{
  "num_hidden_layers": 8,
  "hidden_size": 384,
  "n_experts": 16,
  "experts_per_token": 2,
  "d_expert": 288,
  "d_shared_expert": 256,
  "hidden_act": "swiglu",
  "moe_layers": [0, 1, 2, 3, 4, 5, 6, 7],
  "router_score": "sigmoid",
  "normalize_top_k": true,
  "routed_scale": 1.5,
  "balance_loss": 0.000358,
  "balance_bias": true,
  "init_std_router": 0.00808,
  "lr_router": 0.000494,
  "num_attention_heads": 9,
  "num_key_value_heads": 1,
  "head_dim": 64,
  "vocab_size": 8192,
  "norm": "rmsnorm",
  "norm_place": "pre",
  "norm_eps": 1e-05,
  "positions": "rope",
  "rope_theta": 10000.0,
  "rope_fraction": 0.75,
  "qk_norm": false,
  "attn_scale": 0.125,
  "tie_word_embeddings": false,
  "parallel_block": false,
  "init": "uniform",
  "init_std_qkv": 0.0236,
  "init_std_o": 0.00589,
  "init_std_up": 0.0236,
  "init_std_down": 0.00589,
  "optimizer": "muon_variant",
  "learning_rate": 0.00749,
  "lr_mult_o": 1.5,
  "lr_mult_down": 2.0,
  "beta1": 0.95,
  "lr_head": 0.00634,
  "max_grad_norm": 2.0,
  "warmup_steps": 200,
  "schedule": "wsd",
  "decay_fraction": 0.568,
  "decay_shape": "linear",
  "final_lr_fraction": 0.1,
  "batch_tokens": 65536,
  "max_seq_len": 1024,
  "doc_mask": true,
  "train_tokens": 401500000,
  "max_steps": 6127,
  "dataset": "wikipedia_en"
}
Below are experts of layer 5 (counted from 0) of a mixture-of-experts language model. Rows are named router (the router's row for the expert), gate (a neuron's input weights, with its number), up (a neuron's input weights, with its number), down (a neuron's output weights, with its number) and show model dimensions 96-191. Each number is 128 + 24 x the weight over its row's rms, rounded and kept within 0 to 255. Numbers have three digits each.
After each expert's rows: "comes after" lists some tokens at least twice as common just before its tokens as in all text. This comes from a sample of Wikipedia text that the model never trained on. Tokens count by the router's weight.

# expert 15
router:130141145102105076168110114115135134097081158122106138131118167107128108118143097128118087173119092078124144109144120171153102145125173103153082133145076129098122114130120117144166112118107150163095119123106140093109091117107135121113121132124099165138140125130146121113093133145101114104
gate2:153132118107138127135110116115148179107099152082200106117156114133119156151121109131143139130102150128138126139162133149096119131133133129150118081146108138152132175145131133107122145175149135080135147133107121119083128088168155169120140122114151176111136142164128139101117107102142129123
up2:173130113146136151144114135155130155160111148175160130124109142102113090125113140126141124143126127127114133129111135114143136158115124179155136091166119127151116079219195122133136153122131169114125147146085162107137145139121114099102145124116137096119117132128173149105111157115127156150
down2:098158138118141139129151144127170201146081152083114124162084134109088142107136088138154137085124110157139140092099124120121116128102126113147113121100093120160162168128129145109166107123107110091152126144112131083142113113130115189125137181146127125119113141156120087108135153145140119167
gate3:153151073141137136196158133129117130146125113103105141097121176103132145119126102108121106150100156107123110157169118094121129136115129132167081123122134134135129138091126131132102150147153134084117126148112157099171123132129157150141125180107116134137160132143105160130113146078135128125
up3:112090113122157147098090186117153123126129134143139117140140114131103119113127127177089124119173120126105149141076097154131147139167122138128160160093161154151133114155096143105139148131115143117099129108096171129143191131117098114125108062107101136129121102103142107149131071096135142112
down3:118123162154098145139136149114138143108181116096119154183132104120121157142158149131155156147129102105149162091096100153145127113127117093124118110147111152099121112169121132117144124150151109140159144161120121155139164138126178118098111076137111160159143123109134130155167145151098128126
gate4:103106150123154097165126155149132156140141148160080120091135157155184145117124134137102111106125146131095176078144100101159148169127087112138119120166110124143159140141126141103114155148130142130127069119093094141091097128119146131100146100080096124132147102103101151120121128111116125124
up4:121089172098166103149150148139104105118137125133135150127126158161123166135116145144148118132125120160113168098152119113157111142154094128123139129117144103185136131115136119129120188174137152115116170109113135116129120141181131113072120103104141104122141094098120136130128146132073085134
down4:120109134096128109201166122115171108129136103081116142120120132153136159108099152147133157135135176107111149178141160142157110174107103096155156134127161102134112081113112178079170126123125120117111141159114149161156105151134146132131109125141147103143155162060134135122112146136121136151
gate5:109142105150180100158104121115109156101111131100154146121117142099136113107151100085085131112084165164164174113117106154122142109140119130096114096107108114108131124067126139125086101142131099138121131119146107140120109152105132105113110115128111125059130153153113173114146156129090135142
up5:161093071163150156114167116146167158168139103127150138099119122141129125132153122129146125134163100135118119149117095128124105083142104192110082155179144149163121078102159129073103137065177134153122141120103105067088123140107132138114165099103129150147114121113156149057143107109091122130
down5:121153141123120153144140076141089127147145106124125151094169113120094123109075096123130126071124075126122107127163115094181120169090104145126116110164058125180135122119093108109140169128136149150069095143103138120137123121117098178096100128150132129142148122113147101123152085068152132138
gate6:141131104137107112138095162112132142144122136145147104091095140125144118132146089145131157105147147120128115108134123137090128166153148117131124130119138123100146153117136068133130139101089111114120125147133102094082148141126103109163160131091116102122119116129099091113141091109102136097
up6:128106092131125152115116133141129127138129113141150110138158120126094151116144178183117102112109134114132170177103138098166097088139084102145158123126140112167124099099115180151137094130120093122172142115131095132170104116087171121123104145125113173132151127136094162130124122122119126160
down6:126128124120145112125121114148099109133111117136099134148129139144092150164124130125109167125106116098109062094107134135128078163112109125116129147146131104136159095096113152165145159109153143128149144082115114140096128163118181121099086144086110124134152113122112173140102135096162135089
comes after: " |", " ", ";", "0", "–", "2"

# expert 0
router:165153181097118105153096153122151175119121147148115175096132121130164137097136114143127115155157146093080149113166137134112128145122137128126067132118108112104142140140153107127155149113073140094129090119146138116136120137129130098147095123141108135093156105108057100115121120088143126117
gate2:144148116090135088117152146134130089107121154121125114164117115102129130194137135116156142139123105129133110136136129129141157153161131111032138143133128099128158116117066092099166119123153109134118112144137125133143151126116131142182132152143158157097179131134104139096106139144123058099
up2:097116124102118145086177123122130122153160140134132129131138140100117107128139157117106155121091153115108130146139144149144154166145140146114112125118130136111134105093124076123110132135122145070158106112107091126120085159105114092122106130076146089110171116125146135160164113117144133138
down2:128131109149151127025129152087162115126131099120131140097123105135123105107155115122111162124121165156163100135131111134134164114095167158142151100113090141111129181130168168093101105123120104123119145115060095119144146081156130143125150161131168121114136137117077128142142140068102109107
gate3:093168113096115129142135128156153101170092118125122099135113115171180143141124143143099127145143112071105149118095085104087078146127107190134140168129130143146140115124150104160123108091118100090126101097159127136141110102119152110147147170153117130148176069140091143137146134100143115162
up3:191134108141117089134115105105151162122177113180114174156174128139128102115148144096149125153113086130145106116159121138118161077109102118166088142147112124108080138105130141100149154147096137114115133140096149108176126156128112127104077119122138123110170154129156122095128168131144152103
down3:115138137186156099156122136123090116074128133126104142071108122113113158154129134135151125122143118145081112150118152086137066115131114099159168118149175146138155104130128128156129107119164116113075154145124191102109163120084126123120169130119132122150089113123095159124139120158118121121
gate4:146094115087142109073094125167130095092145124130104160128134099104100140139089125137103141101133121121112119134120077111111142180131106129155102190135115144123137153127105125114105140076139106124151132147127094115159167136164092124128124112136132143182133092147104131103144148154154090125
up4:150115132104097143067112136128125117143151090082097159136135127127137101136115120106106081129108142163107079146096118094137129167182121105119116165145147169079109120140151128166114140078149100156128154153105136126098135152123132127108117150121150146122102123125094113109113108151163084105
down4:117158135087098197103154119173117110118133131148106146176172143092071146113126094134158137092139093134153120154108157107129186151085096126163152148140146131170127173138107139144112153102173148121121138135131104134159110135129135049116157127156167133142127153162151119115175117141093121116
gate5:121127124136147138125138094139149124119178142156100123169107139134152130145158172137153159130129130133106138106149154147087134113191122143138098162148134118144121130156160120140141143128169163092138138140140112163142128134078155124106143105092126119116119100145166130125166115181128110122
up5:074136128166156138105150098137145115108145123162109145151113137133128158136145124132127137104145151140091168148162115145142115150109185168174109116127109089129126132165109112148129113139101117171107120155121141135143135083146108082121150129118129132117151165128119184128138134122124136130
down5:149151122130105154158087098110149134139130112138147156059125130147121133140147135124142135106179099156117116146115133128117117126147091145128095137152111129177150105138148080116123105088087135177102123125136115112144201113141154114138173166114130111152121111123167152094155137146170184154
gate6:160112152128137083181114127122144100136108166125070130154158068097072113131149152116127079124143123114098124167157140133123122151167124120111063111110148068142109122144146107109122161133171137099112134119155100110129124106131121141137163116173078134126095136136084116103143122107093121109
up6:127154152149113115142104128092114132084082139132136114152102146108128130151130086152131158139110135103155121110193112147122158166120150104140188166117153141117143143184163145141101087126101145130121166134116131106141153158166121127135165134117119107117120129118108107101061133119133112111
down6:141137144105119121085133099139158130088142127088110086089146092130133094133135144110130175129125115101133114135145158118154114101129100105115080140138116103149096123096146114058121123135102118118112159132120168131085128126143164133135153079131134091130103120139115106151130156098171094085
comes after: " |", "|", "1", " /", "2", ";"

# expert 12
router:172127156094122112188158103132119128115114179156100112088113168147140126120111100131115132158135162141120137129132144130143094137132155135118124098133102067107152134096153126149152131137093146142130132128128168129112120124109181129096140128123092154113154113128112111104158144097134108114
gate2:145137154157128116113136137183141120153112114120118134151152154143148142126123084151152136109107113135136092128098129145103151107124098122116101123142107147092130101145136123111156141143121128160127141178152145119138119086119111158148124144152113114113132131156145181112113168125177123157
up2:152148112143175149093147119157101150120107124119143134121157142141166107140109084189125115094113111103136131148113166123095170110135145133160129133137157128123120116076060137135144101146122158137080133106143144095105153160114080126169127163129123094102136138132115120149131152110146143127
down2:143176136157167141126093109147096111145134139162149133131123114156122172087076123104118136137070128091158140133130152141139107106147130154178122135084128152094104077080119153136158120097117085124136119108104103124108119131098124170194133160110084105119104089143096162156129121141181081114
gate3:115150103094140123135109126151122104135112147131149166116140129166103116114137132136136144139146126134103115116138114151157196170111188124102133099133159145139136112097133126150121154103127119129147114152089201095133095120127151181132133158118165143118097120121116159127118150144146117170
up3:084124116134125123113158127131117124138131125130104119114197149164151079138110112134136119105140122122146112105106165108102126126134151143083170116133151125150169126150097112139151141108168147126149142133160102161155151105116137124125086164121147080175114154137101149112136135116142155144
down3:086114148180111148106142141097174082159147112141146153117144123123091120137169142174103155129057113096142127119123089058125101090149122114130128139108088131121088113087136139127137147113106122137120108134109140128181077113092172135107170127136147119154120144110137132135129130110093115141
gate4:121113127153106066192127112161182142115112130131111096132153145104105112114125115150130145119132131172079149132155166130142116107143143101132124117124115098136134146129116136146141094123137129115130106130118153158123164119129173135058143183123138123124133131168112131104126127147122083116
up4:084123109147138118119120147169115101138130128155110117136106092204143133126132133119134184121119133106135139129197148163132132110116183082127140182102129122120164167161122124111111166140145121104134166148090130145145092142117138143111095141145151151147129083146123129123148123155106142117
down4:128110161157149142144130125131146105156080140159127107135162134136161147123144108128162107143168104133141104116088135137130114096143120131137133136137145130090115169112106179110123114100123099147098093137120138121138087129156108109112142120109143130088161083134142105135158122103136116124
gate5:152151138145120088154130081136114131103096148118137133154140149090135127107139186141109116142129134121125168132122150085117140137128172139145125157109169122160126104114122138140139115119135093127186150144092125147140136112135171121138115095142174107093114158110151186148137109110095154127
up5:149115164103142109156141111144187147138143110153166126123093141158150123120111132111153151102094141130134131094124092129116118120093146100155105117097155130128157183101143132142117162131121089123135110158120131149130139102154175117133110151108127129106100111115164157126134129139110167130
down5:147149105136106147114140174130119103112166148125137179138108123119155160095090110114144163161147114133131116108139162143111123079131151141132097112150123139070118129140108136158117127112178174101108082138117126135125151125107115122150198154137137128110123118146141125102114171091128107153
gate6:139143121151123140093120106120068131124113132136139140117163117172171149079138115078099157176108108131102150136125170121091175088154152128130126134139097133136145117164106123166128105088122124106139114124065100123127092135146139141094128142125108124119132120140142118108137157126135128089
up6:140110122179146120123146118117111131152127087126176109156129177171134145131109140107155129153115140118090100126098119138091129162105101140154130126143156127123116144124126122123077099102170097116119116151138115103115119149113137095154113132118084138142133129138100154122120131143138130133
down6:130138120124121150122145132122141119154123135169100161123181078110113156096141149151149143156087153128093129097131114136138088116110098094138147079096129108147120070126121152105123109090119076128129128193102132147127140104142140103096166141117167159103144134100143191110095169128156114141
comes after: " the", " a", " in", " his", "'s", " an"

# expert 13
router:133119098145130097138094134119145147093128195127126137147151164126095119097087094121111109153145127056093158108169103190166133123126208123173131139117111120083108124110152135146139148138131163141121154110093173151142121143110163074094093124156133125121148125122107123115118132146147133105
gate2:157117140149111123143129079125100131128125106151112153094107136165130154141137120142148095096114142141133115106104154100090109107110128107157163151126087110147135104177103118129158131137099136136124096130166145109127150158119099114129113084126130169125130114131101124136124178162136151107
up2:089124117138149176098110156125111148105117156124159153132139099136136134136119128153119100115145123115112116119197122136058150121124151132126094114129204156149099105117114161172118112144157127090107144149124090140135146140133109161123106108117117095126132128131153183131114110079176121120
down2:178148137099128123134122094120123123124167104090133146160121092123149125102122121127151173119116167137130149124167151165181142131154159136119135131115094133143121178130144126134183079144106126149118161144105136154121157156122128166137168098146095131119120106131132122066129144141107101121
gate3:123135158101144135157140129115177105106138120083143150082121138132114136148107178155107134144144153132132059076157150178145122112167135110152134172108117140135130138126127112125102100137109133141156138149142160170151117120152158114135093141139118135126110131133103112119166108120112109123
up3:140087138125150084180108126116144126112114136175151141131129122117130124142121114129138110125112159097153090108153114139125143073162121136142108131141126112076152144143159102109102137115157100128140080136149146173126153127183153132128120105127097084117138154134152174122122147168117123122
down3:132127165156156105093133148109167132128150133117083125139122112085118142129160127100138094161150153119151117085153115119137124161154143119093067099146116130151127121150166139101144159113172134130181155154124141068107128178138134104104126165105135146120118135143143146123143136133101145126
gate4:109098116131127117164165159126126155132152145122122152123144128118118145126151090086127146112156106148126136126133158116130187123172140120158141108116153092121122077114132138103122117099113123088156147086109121169128143112163103120112136130099134104117151147130151160116140136130154102109
up4:125094119177097125156099161138149092144131110157110132157128095138112120170142155115134081120136083101127130159106135162106112109145087148119144125118139150132116115174136147124117095118141141128115178099099139086125164113088127141107154105130146128167120120141118108081107119107139144129
down4:109105210119129132094100108154124149160090146138162176168129150102141156117131131117144101130155126129117126110136117101135127108129132148122102149125092101152150142101103075148083148124158128158115147124154145087126179097131114131144111116119132138144126088126133129088110073131165113111
gate5:100152155091128107142178131106124133114100128109116100118129128080128108090141121110106112136133135170132134151115122091151108092163172152102114141108157138111178111121151128122096148106128124120134196157133138157122141125164142128101127115117115136154169129104093133139142154160142154090
up5:111162096160140122150128126134098126122111142137126138117121105131181156145127129187147107095105105071128088119097103117135104114131081137093122153118107110108129145166108160155153117117131085090139145110140135138179154137111126171112136178147164128126115109098116141139076146122095117145
down5:098149131153149159163121141109143114134090136131096107101147097130152125135133135080138163176115144107123138138131110118123101143183077098146165085147102167118148116142119152134102072154117084131169102117120111087172132124117133135098111103108121085121110177136136118092170135104162078084
gate6:121125164125127115162152190078125088140166127145154117146109102146119154118084136165117089127133145113123162142138163127117117152147165140102094135108111193129154169107112134095110188119157088118134106134124161134124143099122134145166118092153159106135153142105180154131145077119167094083
up6:170148140153132181132139156106162138121115128101091108104133135107095138137132156137116138117147145098130130122106104179104106166103110174171129121140112159109139152165099144122116152119166098092125172166130149110132108135118101091138159116129155094098150116094119119132145117123153127067
down6:166148105099144084108164129154074104119079180121105137165128151122132150127167130106100132141097136148100132145141158133124144123115136115133166150156136123105107144143129132149155169120088119094098087119146124074088136111143132133117185143131134043153103118108116119098139139121102143187
comes after: " of", " in", " the", " and", " a", " with"

# expert 7
router:093124148147108101170110144132149119117105163129112131099136172166141123143137099130099129153141125082109160127149119130145110141087159140138086150175106087105118101119133125169120126126111158149121134119092169097116092124110153108095087132141116140135158136134116140134119113152101109127
gate2:116129139091158149142119104108109123128113126120102129190153120107127110144152148181109141113138054168118076138140161118106151113148107151076167130133172111090151122092153123161107134164106113123142130138119129078120138102131153145106116137144123123121144176164098129079137144124125156138
up2:125130155132107105149137120117111125135115077121160116175129125153138141157097162170107143127147089105112175155145136123106108125142131162100137139130135078104135129128106131159117161167134125079113144117130103160120111121112139116087147115166139174140185147141144120091106129161147154138
down2:154114130092130114136104156170125162118085148077143125145150142143152159093142121136125154173133124105123112150141128118156122163139148105132040131109124111127114163118133145118128150139172134077109128133136152183068121138115109129073111098143136185151110161136154112151096149098115134139
gate3:149137136150130111137081159129140151142169142111123100115154166157161086146113129116083134163103109135121123157119083149145122149129124114174187115086102139170127151097139113160141111144123158147125119125101159150149114133110109102088146128104098133127138130130105139121117143120110107158
up3:148125106171141118132118130142132118125132123110123169169155144090117135152171118122139144123125131101149127156123140100175134076106149148124101131149152127149138124129103097126130102086112126138125153164108119078139161127092141072075103111138151148125099111141130156131107134161121100124
down3:143124119125151138132078159107094132137092137127140154158192136156134122130119126149100136172161143099132136168055116126123117124152098136089151140135142093130116105170087096120140120084135135172114113143087124118125142124100099137099079131146148115131143059144136119134133151157094110126
gate4:126103126105120140138111165113077111105099144177145094143111135109103152143136141105131134145130157123122131141158088122147090118137131148109145168109117106175141139153153128117124158151153117103135171138155127146114125081200160118124137102127185122154123163109134130085170121116188117093
up4:173085122136120145156127138092169129126139146128148105106106104125122125128087138156139124146117120124122105149153163122162143122163128117130127200139168123135122119098136106062153122165138090116148175138111101137156127120155133100116109088151101125139105122087130082159089130111121114122
down4:110128110093152106135090139148051121085137136138149086076113107165122128096115160148123149125098125105095102125120097142137107144107127123127152118129109103146160134106117124154116108151104150103142096112119140201116111099144119136140127192098159122122130160109146126130151168117181105103
gate5:101151109110158160189112201152142150129130150125150107154127156088139123091102155158147179132131113091171137155123161127140080131140118149131154117111108127144139103117118151126141159061135122123171123149123147083119092124125152125096195121115119160138113103156151121134133168142118104101
up5:127099154154168101089119108130142112114089110133172092110144135114090115148131104119097093154133118183102161116123092122120131145091129148138142131141159158127129163130119105083150096118114117141119097126076085108147144151110127147145129125133128129082139131104098125169135134167160159169
down5:157115123109110138141148138115155143147127176115125116127108126106158112105143143125112128126136185128129151147157159138131135150128117132124116121082095094117136111116121126127145143149105129135121162134118119072137125141108144145104121092130119131094123121121121158162109144130101110129
gate6:101119147145136119152124119129157134106137128140132131136169097120154116128123151121159144087145095149111126142130129149171109064100140101133087129109174127132159139136087107188112172142098094107140158093110118123129112123157150122134105123143163120102133128128182144103137137148147122100
up6:152130150161094147133111090119128127119136076130129162127160116121119120125110102196110132111133165098129112112104105140082153167123150147090149098175098083110109095137110143117145080126106086147116074120167086113125100105075132089122138098131103122146125132082101080087144124115111174166
down6:152093127123142071171108108122113122126183128113113075120129150146131131162130153164137125140146119151106115166104146141110134150129165132129111110111097137104130098122184149148147161134086152101086179099108117150171148129107132111107127177108114110137085086134142159113106152117121158155
comes after: " ", " |", "|", " |\n", "–", "201"

# expert 8
router:142135131099108113177131133128148118111107152169077139113122118120077107128122083156145111161124171115102168149107129107150101109109138147109110147164085092107140100109142146123130124081120113090153119148138095123128067146131142130109132136133128141107125173145103143099102146129121127071
gate2:122145138145123107169142104120087157183122104114100087103143127132137157116164121159080136103163116149114146155099163174099122100144107143134123119149125140155114140132189136164149175093114178151144085129086138153130121102108140093143110134152141133126111146106092148168118143109111172112
up2:154171135125141127125136115108167129162153158120153119112080140106127142134119099107158127085140121142120112173102083108097137119120167137150125134134119151152152133106124123150114114093124160110151104140111122076164151169097130099160148136119092163127116123098109113135111149128144140142
down2:168098121149127129061119145162134130155140139090165101158173147145140101151092110115131120167157089152144109156114119099077128122094136159114148141113129136147123105138130114117161139164089138123149122134128133133087089098118179123115153105184191118079186134126124116119134106121154110125
gate3:160191129127089104163103097184112128152115114154096125118140093125084143092098138108127140159091141178105114135154127146126170100124146149099143097098135147116128172071123151115107129141112174109131134124169151129112161119123151131134130139136128140148128131110115105153088122105114127136
up3:150100133140141139139181130101133168165142119115129128113151076169170111159207106185152122110121143176133096145171129090115132147108151132139167111114141120151116121166075083122154150121159132171128094144107142138155142094117126154126145138126078090144150137122155136134075130098126140097
down3:144125129113130119134153170170121113144141138128120111122091102121142113147142133144141120108164082104153107128146099107139108153137143119136129106129134151122141110124138164139155125147120121146157111132114106116165140127167129104110109153115072160109146132124181102154155139148113111113
gate4:160172095097105119175098112092117128131113110122111147082141143124147092125132117130144153080146155123104098094118099130106123148159167177111130102077121134123181126112133111083126130121144091090171148126127105071116109121085135136137141111124124190140124135104127124094133143098129134134
up4:105131121137146145116122139158079178100134151156122128094135077130106116142135161139137148128121163147148130161124145089143155125114101114171108164114128130131117109133131088113164167102135118130139153149150132127080119169111140116143128150125120137178119134112125127100109074155153082120
down4:085083119114143105139117110140107127130158152113137121145137125125098104148163132095139123130158113101123098170138165118139083114125130139161083183148170129117098176108134068103128139123136091109102139141182172156112144149153161145121111148114141108085119148158111085116127138130112056150
gate5:168156147191107141142146137122169142066067119110144142134120117142078111174145045130123127159121117101126104129105101121114111119162169118158108137125130078099137125112133135101138138156115135079075115144139117153137109092119148140111107120147129130101124125118102133118185131081124149108
up5:149140147107133133134144108116121151108136112150131158126093116109123178126159130142189106139127106136107098102087102118140079132141125125095079089166140144126131148135088151131128053171154124144099136078176144132138146156176168142110128125071151138123121164126111121139133090147104105097
down5:155153082142113135143097144122160096089152134129123151074123158188144122170084138119135134144113129123133130130129142140127161118168117145131182135116091127144118124132175072143134156127093168130134126087089126100083123121132117121122169116108120153143130110113134159129123128090102129147
gate6:104165184091073118125103115170119165102098076135109153151151136072119104139137115112120135166121159107117126108105125140123116160104100119094106107097140103102166115127117140139069109127146076132140134129107088170112091126128130108163099096113128120131129124146094127160126110162119133143
up6:138131113119145105114121152131122098097128088131135140115168162144102093166084101148106165127129107120111110141164102123174116130098125147097141141170101137183114140144105143122156141117140138156089143177105117144144125157117136133176148141185109108136122155174140084111130121116178161127
down6:086120131107131105123110140158108128138061102109098119117132150150102181112149128132142128107162132110130157106142159121130114108099111138132147107123138142089108129091166147122105148157182164145127137144160105172156097134171126140113154122161127119119123120088139160124094117131120115150
comes after: " ", "\n", "201", "200", ".", "199"

# expert 9
router:120122176132096102134161104102129105121068110120115084139119158148133146146120097147117112119160094106108157144158083171153125136140107117155081140119157100123137128100134169178154140137139123103137119138128168130128036124118158117117109141143115114135158132165132116108128117151156128130
gate2:134120152106152110133146134142140145121111142132153142122096149169104115156150155070101159159094158086106099149152122141137133164119148154112135160181123181090102094106103158127103122120138094106180158093151136111153142123108178117104129109116122137153152134177118157140105129127158149105
up2:117145097157144161156134111151103143114132143128112111152145125167145057151110113164137113182162126174151130124136122109182107150143152157105127113143166076129132131168129123113147168113119133108133109153142125171124115185163107123155107113152104127168136086074139130150177145107160114158
down2:090120178113168074084140113092096130120095136165126133113153149132168150137163087141119130157130094157149087128109165132153149104160132133115129130190140138144105115101137141134143136122134120115126150158123111155157145083114114107115157087098162129120117152138157146163142135119171141125
gate3:076096141093163107143128119114096151123143105149185116140121124185158135161143083107144119169151110137156124120125114099083121146128097095150115149126186100156114100108146103138080086167097124139095102108139140127165136074153143134129143150134135096109177107129138184165113098100106088114
up3:128095132138128147140157168097126130129086097148133103153137131137142129098092115107161130130100081123097135147110176122138138083089131136091088143118127184099134130179135144132098138123151168096166095134146146063100101115126125111140142073130129127126107121129142072148096127115138171104
down3:106119087104123114050161122115142145143139155139131149147126123102122074115141117102087107108099119122122151133134169120115162101107149125075129130127121143127142136145131104169130092120111162114132121104174141137094148132114060174137134118118129154112160173139165134127130132105138108137
gate4:149103119159124148130144095079163116085163126115114100093086155146112113174121116141116136076142134090114149122150125144130116146163138091159098112145122091138183123094133159135133122105124130103116152137116169108149108155135170119109098082141124126154153152118138146123153143122136109106
up4:103150100121098153158089160106091123149103108127128132133135117126091167100137153116149091136094145153180094155135148090160106086100168176106101124125129155148101154128079133136181105142125126118133104145103121115096116093075115124132124171136152134145119124118118118105098095151101120154
down4:130150147084112126128125113143168143154108135155144177147124160152143124120110149099077143153100157155148147174104121091103118146173109171146102148106183119122109175127108092181130119086139120164098091139117155168118106126113147125117159170136122128157114110117128085125159118178170105122
gate5:113106120119153143139135165089121164145157135165117157175082121131107154101086115113130115098155120123093131103152109132156112096146137112123133117129104168091155139142200091163090151104165119097126174152134141121150103121139181131124149173116145137143175105141088099166130147096154166105
up5:161136086132120108128071107136123126140089131147119083133151135126133125157152133110116116106115088161147132175087113131117119159142133122115131136182188104166151124110063165107128121177123110134146116120134136153109094114171119117125160140126096118114087145123175163096158125145113093158
down5:109136109131115113173122111129140102144149123075149123135074116131126124163082156133120101154145120101187175136157137142158127110151127115118116162170131110139188177122118085158116082141103143096077100082128139123125147143101138132130124106181167120123127120175152082155126143120134115138
gate6:147138135130153153158102163131147146128093104175133168136104126139104149145144115122125092111155123143142125163168125128158134108155126150067141139116146145107158089131137130151129133128115133146151089122094139102132107122126142154103116121151142126153006118111163122138118106123149152133
up6:131142113134123139138131116103155152115101137110100124074156142130124163114137129123113085149134119153124144138135084152169122171142127144113151143128176104112153075109145179141140154136126130139170137132107138111149098154163147124137100120131144119141067107131190151145140116101117106143
down6:132128096145115114078144082139105107148170098078144095103143119098195104196112120104139157117163113153144103140113129156113161096112134131117116118088101088118104166158097125132136100144122152143123125130145119163147091127131193094119131114133101115110174141083164153103138114093084120121
comes after: " |\n", "0", "1", ")", "\n", "2"

# expert 6
router:130130145142166087182150143111149123109151124109101156100122143128121120120081099115119110158100167120099159129173162162160105154103173135141122142140113137100108147075119111128167114120118141147107151164139123127129100107098154109086128166148106142113150114140107161136112112117118135121
gate2:123125165165122138159191137078111122122103135104098137118123130146064139150162113149147131120129160099103152164112087156116112137097144112135126138130117099133129132145137091147141135123137131122132112139175117185176137145137098124104151138135164091079153126131089141133131100079140089138
up2:129129160157146110117180098102100107119100132109143140077092117173112116130115115152103108097160191104116118153121121183134145136133131143137130125127112152066124124136114100119133165141168113132124117086113134167169168159127171088095129172141129133115134130116123099167125151088144118157
down2:160146153112125137125092161104107083148090181164155118106097127124111148132122113117133165165146155107129135136114167105173141146146126116152162152109194120140119149152105122081097121147124138131050128096127145112136155105139139113130151122121102152090134127139130140119173140144129150123
gate3:094131088156128098141152121140121181120107120126135158089148124107091119145133096095116143124113117142151130132144130185175104112084136147099131114116128130141102131146105096127137093102126084149127103150118133133176154084131119119132126107095153105139107087157186147165124131153147143139
up3:166104110141104147132088067142125124152149165134140113150148074117157111127111101150120116124176095123152153136102124125100112168126132160122130151187100139126104147147137115130203121128092111157193098115137119094117161151173140124155143131152121106167150185129128090152165152088143121091
down3:159148113143137148156121146146124125132123163110146086101105089130170138118137128122139097171157155107161113126161160134177083137078156159145156115153100134157156150120118165149080140145126131124121114111104101152119092164116135168095126107157114149138144155087128096114153164115140137147
gate4:103148150126093129151114106151126096131154099142135163129087101104086109107113139143131105116133129112160160122141124070106086125094142153097125136164145125127121154116171142129142153167184103101116130135101133113110122073156137148080113119078138136169133090137102101159113130127129133118
up4:105151135108099097139126123143140154122124103110148166141114155122159089123133126115143127129124106113140110146105129128122117136116107111172146087168142140138138112136120131180098126125120132123128141157108111147117161120101170152090135202118166119149080119166144108086122155123110090119
down4:094176132080118088099093143095132115114145073058135163083092123115107181142101152142168162121149162141130147096115120157114138139139140135152126176123138141153161138097164151151139065073097105092145178119159130113157132122077127179156089134145106089129094098153127155191146149148117164143
gate5:132187104172137115136154128141095115153122123111144099144123075150153109104122081096143076113130144130152197130108121177131093126105074124114118144129133149129081129106137136109136137106126149113120144162118118115182120154142137111150127114102082142137141073119127059163125101124138131079
up5:151118123143112164156118079063150134115149127151108118117115146108112143126122129121103163114144073051107153111173130125099113126117145120113053131133105156106172135164114135126066134106136118131085109142100114153093116130149097115139124140130150138128136160111144143111144120156107098159
down5:098138114118126111086086107097067097150172108115092172163131136137135107160130148135077079084122143112160131118106133106142139138124127110130115093148109133134114109116116128147146080094113132106151099122111173129123108101123133105143101149169106132133128162127122117127145125121125141140
gate6:114143116103128091153154157132159162094132135108129153100126132124125120117112167076146095105121117104122139112133114157125151064099142141108157096144070124112178146155083113128158121116158114148113168130108140133115104128090126087118112108151107107119151111114120138095097154131125113116
up6:108128140163154157130130157141116151100133073140092128125088117148118151099131147146117127130113144093157141092148115132151180124122141166055159161130070103130121118139077122115138129094186149115139155142104125121153111132101156149099105137146154105171194108092122119129112149108159128131
down6:095136172114124121085126130156101158176118144137123124146081079155138138121130123118146098138133068131125136114120156097079138125134123118115120138155147125151137090114110129102096095145117119173112131137094106088158166134134105137117112076169136135134170116120176159121099071124155162142
comes after: "-", "==", " (", " and", "===", "\n\n"